Below are experts of layer 3 (counted from 0) of a mixture-of-experts language model. Rows are named gate (a neuron's input weights, with its number), up (a neuron's input weights, with its number), down (a neuron's output weights, with its number) and show model dimensions 0-191. Each number is 128 + 24 x the weight over its row's rms, rounded and kept within 0 to 255. Numbers have three digits each.
Before each expert's rows: a language model's description of what the expert responds to; "raises" lists some tokens whose logits its average output raises strongly, later layers aside. This comes from a sample of Wikipedia text that the model never trained on.

# expert 17
What it handles: First parts of place names like South, North, New, United, plus mid-word pieces such as ess-enti-al, comp-ounds, res.
raises: ":", "over", "s"
gate1:173135140139101098137127112142138098110063154102124109091144125133144127146161078143103119124135118131131134146134123143099119133114137167132157140129147140165159143121118101109116169119108108145106160117162128059112128133134142135087156087119141165166126109184114130116129112112124122098209131123116090129161121094105125151122182125133139102138083148106101112133109107109183107121119117123123146175180109120105125107130127124155133110090145133140140128115119113079088122165141124141105113129121133174096133159111117133128149111113179091138128129167163178114159104145109161127
up1:132116096142114145133137110110107139142096072169128143114121137113094112162110099183141100158130128114153180159133126117137120094106153142127110114118097108139145143096152150071134115128152128157108087075123130085121133112095108107188136129145135136118109102120168151137107141174138153117116122121101165162065113133098116150102135185151181122144150099129111092116091148130151109124118092122140148125138170105143122153130135120131131117155145139156196127148125171141141133166143121143113116126115137134106166071146116096161118142132085133135132114137147104158127107103139137083
down1:141112142143120167112107119151122112082110167101105131115143121120124166098136150107137113125140157099131132130133121164104124147100118154131076131130109170138098129148107113102146153101103120167107113105083164119141063132134143117131146102161108150118123103178154103155132103116129096151146157125115144144140127115123114139170158153118095122124107101121168150117085113130136141124105136144071102105110123142192151149161091156120109205132120112152166094103155147118115101153151115115139205135076118105123108122128165130126136140160150088134128116128153152097159123123125096136

# expert 56
What it handles: Word-final pieces, especially past-tense "ed", "us", "ub", "ted", plus colons and small numbers in lists and tables.
raises: " in", " a", ","
gate0:124116178170085104131101113161099121134139164153125091135127179123130139100084168117123150123169126156087113150108165125138083142127078166114064167097120126125124118170118115128161156120166140114136112162114114113146102132155140144133118111139181114124134176135101143142129079147141099119148145119104105117162122171169118140114136102145101079139110132140120084141107116176149120116131129140162142155113132156134106112113114142130130133187123133144125128122089145103160132136097162179125110106134095107149079105097103103125134116134120109135149128106107146106142132085104103146
up0:139118137099124112099139109082151138109105079080135126108102093140106142142117119188146145115084146093114129121164130123090121150117121090106114106138135171160143129100130153162122099113131110098155159137163141158118173101121137049130129124146073106139157145156144141081175188090147112145077169158144174162137083128108134118098122146147128145120159106103128130140125130106111163143113097119108156121168115120131128144132159152137141119114135114082151138144116131153106098104137110116119155181130175126123130137117142128142117131097146080123136138124114138145136118113126164134
down0:153103127132103137122153164163124129130118160114136164145126122126118134132154132098100082090119091177163123087139118118151085139147166150118137157139136092125120128162110125169131137105150086116072079105115113115135124111144111172127170123126102116094159130118107140137114141078123137170160104134117155132128151132107135110105135128125108174142133118145169127145105133130129173092152107172100103134101075109182094127105095124160171168123125132098116149089144149086139131109136147112172130102120101147147125156127121091138125128065154100128096146121147158138143139162142136094

# expert 60
What it handles: Head nouns ending proper names of places and institutions, such as County, Street, School, Castle, Company, Records, Field.
raises: ":", ",", " →", ";", "\n ", " –"
gate3:107107103147111088120116162147111108086136175124147150124132157146137128160102089147117121083130124123095118116141143116124112160111140132158157153108143141093159123127168143097150106147156117126137107115126140093087135139123143131156139092158139117131111096138106124109153099115149151106131134097087111120119140098172118142165161146145125117155141132049104143130121136074117093162118103146185100155128164192133118158148167115101115151150061145151140154180159123149129115134153150154138141115141107112101128113094124075140139117124075121126131133154111107145083126132156133117
up3:195139166118113128155138115123113167154118133148143127140096153046132123109066145130116106140116120145138182123117090118114140073127096136097133124156110092122070089105121107137109132140152143134142130130101080185172153130174125136114112131109130180158142118124136110117105123165175113156135134161131136162059134118075133122121129121086122119149136130154160126128153126159169153130135140119098132161119105114129120129111123149126139117092164136133113129123094162174104124101121135095144121093121104134133110145137160161127133122084154151139151153099131094128135140130120123134
down3:152138154104107107128127182151102141140096146140135110140162129132154136118184112100105121158169131109121086137145135102102130148145157110182131153103103144158114103061133148144130134142102173143115127156125125077085119115128108176113149137125172116154157089122138114170131132132125137123145107164110129139155119170129104094116115127124114122103155111119097163138126147134137120138108167163122102172147095114093102157120061101119126096131129111133087120129146158125152137130047168088114130086135120151115127136149138151142121152089166111124140127142149119133094098099128103133

# expert 7
What it handles: Common nouns and past participles following was/is/the, often before to/in/of, as in took place, used, released, part, name.
raises: " by", " for", ",", " to", " in", "."
gate1:161130084119080090142126150156148127117139104127149123159127111157135151091104125115181111121126169143136120142142225125119099146146157175086120119146137146137129159117127129119127103126167114113174136106135108142127119137136133140128085125125151096105122112149098111151125150079137119115155117097182060114153123097139087129113136136155121133102161135130156108123129130154116145111115135132142128135127117139121133100075176122109105089131114129085138138143121116089134111160109163146111099152152111103188087143104138155131119130072146153142123152138154174120140163129110142165
up1:139125155150120161142105121125119118131116124097173167119139133077128126156147198113113099120154085125130119117133078125150174087117095113142115134096118115118124131140137134134109127128030131113137138158114147128142156112147088121103144151139121154150125120088147136080129107172115123187077125138073174122118185136127130135131139096138141111165118117151114120145157130099113127150157112129096150119139175122132126156175116140141139121114153163153108142139105161145129140085124089150128141110128126172112157128139099079126111117173106112137124079104114126158121117123127116129
down1:143093091124155119098129156117107132125152124161140091139099101124101131120125186172134095090156152127142155133104129120106117128153146145140150148111079120152141146127123126115109147116184120074161135126120111125146097101097145128079140126124103147160087078160122143132146169117109112129143122123125104097167109083189132134115139131127141168084139115138156147158153126148152109112117147107100116100135107155147185123126123128103120165138118166129134097076166111143106105137088135102144152123086108129092133135145126126128139167125174146158131080116130114090167121166130167127

# expert 45
What it handles: Digits and number pieces in tables, scores, dates, coordinates and percentages, such as 42.17%, 21,530, 10–30.
raises: "–", "+", " billion", " days"
gate37:086145127126099169111122095154175093082094136112123155119144061135102117100147111107099122113120138146175140111123115127145120131120144124134134148119130178138127176145088118172154108133119110130105082106097163129122181155178169126118106103135132192129109110126101114141132122137127149129104104146087122142145091118116172155119090132100128133113159138153143138141110190070140118121141133181143100090110136122138121139102135148133114151133116144126139128125109136155164158135123128129162170169151137046137102148119132115128123166113110143147118116089133138145122125116152121143
up37:129121119149119096117130137142074154149161169119148112161119169157121121118136129129158106153143086104080124123126160107094138120122141130139130100156153086128136128094144125084121106104155137132120139165156110185155115126101084111184160120132147076170115125118142125116160146114109119139174159104151119130102153138124092122131166139151095142141095156110078097108108089196151134124098132068116143149117123137121141131140150137107114094098132133139102141155129103094100066153149142152130089121132110157153124102113127114136144115145112123109122130172106143101088128161120163139
down37:142086147136119065097127150094109147142141161136144111109147098160114127149106082151100117121118108121167121128155144115115163133153161107116164123146123105147131091124165157147117123136121190107100153141105137184139110139102084119138135082130174086125178086122149121102146140125138102122149162110168126100098148124148102153091119153144123134127127129103146077167140112112153112155119125139159158180142129115120122113133109130111132105146079105138115160148133102118162127217110111156126095139103104131092091107117149132126132140127135170141138110158153110113122126119112098139

# expert 52
What it handles: Newlines, paragraph breaks, sentence-final periods and table pipes ending sentences, list items or table rows, often before headings.
raises: "=", "According", "\n\n", "The", "Scientific", "Ev"
gate4:126137135115129130138161118133120101117122151156138166127144104123110133159102162088120145089113137103107142125123087109080073101152133134140204108116122118101151125091125154130143119141159126132139136138110139120113147137154144165124116039139131128139146145121112121140132122117105066102121136113137119121109129126156092163154197081146082143136114123144120165105128085110126150119151114141152120164075168092133124107098149206135103122136112158136089090144104133115116116100120103106114106073109132125097106144110180137128126140135142169122115131122147136148155113134144126134
up4:106114141126112158127174150109145105109109131128123140103155139120108165074138143132112127110111163093100125134131129130067103091148120144116171148137114120136123097111157142112104100098157138142126151124129111106121141140161155134149091065151117124127113116102138128150146137138099080127137123140129144127126122119116136148157216107125100165138073111121110149100135104079166145098146129113102142133084192122134141118126129162122126138117115144095109101146092137113143105136143107153191083109121174124078121120126189128110155156113090135141120139143159153171155143136133128110
down4:109133151150149098112099137073125102171130164106124109136126120164176163116104118133173072115106126114114133157127115124142106156157126214109137109142115130151137118181132121144099114140115163108111156145127136130130112170134108114154122142112147075120125070135152128137167124130115126125075100145139149134087096119131111094137126172107163131126108127164109110114121168150070138155107161102124121129131142113173119172136116124121136117150181126128132132112140151093163150100135112120132115147146158110129116171075136123087122093149102132131095127166100152120108140145110146140

# expert 4
What it handles: Prepositions such as of, in, on, for, with, at, following a noun or verb and usually before an article or possessive.
raises: " the", " any", " these"
gate5:146103119157126121085133142144146098114096142125142118143114128131106074146148174167132113078121112138109118128111123107072139152136155115146134138099115136092133060118137123106155051116168093118147149134173150069154167147131133153151119122120153110102135137141116130139141075096170117146148142091115142132123167140155125141107127141160091149113109163095133161139133136134109114107121110119118117133151084086150132162155155154142128125126140157130091119142095137153128158127116136116127159169150126123150095139122086088147133140122110116170081164089142099096137098115161131144
up5:123161139115163097140148146146104117118155118119141107113156109127150130153122086115175113132127124100127147121141174134163127101155132105154163148135138061153141137137146118118160183137125096102140072144092114184120108147089116130101156136108141115103102147152115143083094115127100122120126145105156093110091099095134112145164085148162143090084161138136114121150139113133138103108152090138145100109087153137130100127118140165149101117111150108145134103102119146134104153178142146093118106136127097144109142164124171150157128102118146173103140091113107186118121122111100149151
down5:137142103114160114151140124117092102102115143112172125118144110130157122107091122138122111121130146142154115162143128167112117149094104171118132097134144137106096108102192135137115174134113149144115129146130119149127135145135097105167131132113139130110105171117137121134168168171142126134094142116125101119143132114074135118134131105147148167168103114112134146127155154118094090125097143119083130119152151119112179098169084136150130119115114123106082108122135112143115125137136141141089093149135194059113130146135130135098145170109144146116119153209115112133157093062109104134

# expert 26
What it handles: Years and digit groups in dates, ranges and tables, such as 1957, 2018, 1909–1988, plus country names like States, USA.
raises: ",", ".", " (", " and", " -", ";"
gate3:109164101153147156110119135137132141110147117107115131109138119169134130112148141143136126163104150148135110111105132118120110116167142089153139122193128134162165138161115110102117127096199052149113136130118108130129121145137146132114141129104142116115133129034118141108127145128121151155143133145141138107108178149102116143080140108130099128136120130121112135120115170103128104122120126106082073065102093119152128108169105162160106115158149116125123083126166153128132119093132130180166122171155136149141157127085134129147131120153115099128093116082131130108134150166136130103
up3:147137152118174106117143136114143094113092154116134175150101123166113143159133156072121145114166113119133127114109151127161107135100130188137134126104128135135122136120158142129108111128075126075171145148145176112140122076145125107131124088126121135157137130159129110093150105125131134135154098091098160141192153111120174120172105112131123161118063103176148133118117107138128132142118153136176137145141123112114138135118156114101125157134131133111094107127095103073142155158141134107076094132118113085142139129119089078094111125097136144129174105148127111121140150154125151115
down3:109095138116107143122160127109121119133086163148139102122130135120141155145122143094088145136134128128130154143126163133100154130163131133112161109110112103094128170098126100084166145132139120116133129132134097103126101197124133158110117143207096123117161145133182111076169108110119140187153122132136112135112113112143128160082160105154094132092129142178082155137131123097137135113173166123120150155118142109129136091124117126130130135118081104119095105132111102131145117134162119068143098096121116091073144147171145140136096126154119120151115120124104142117181137118133146144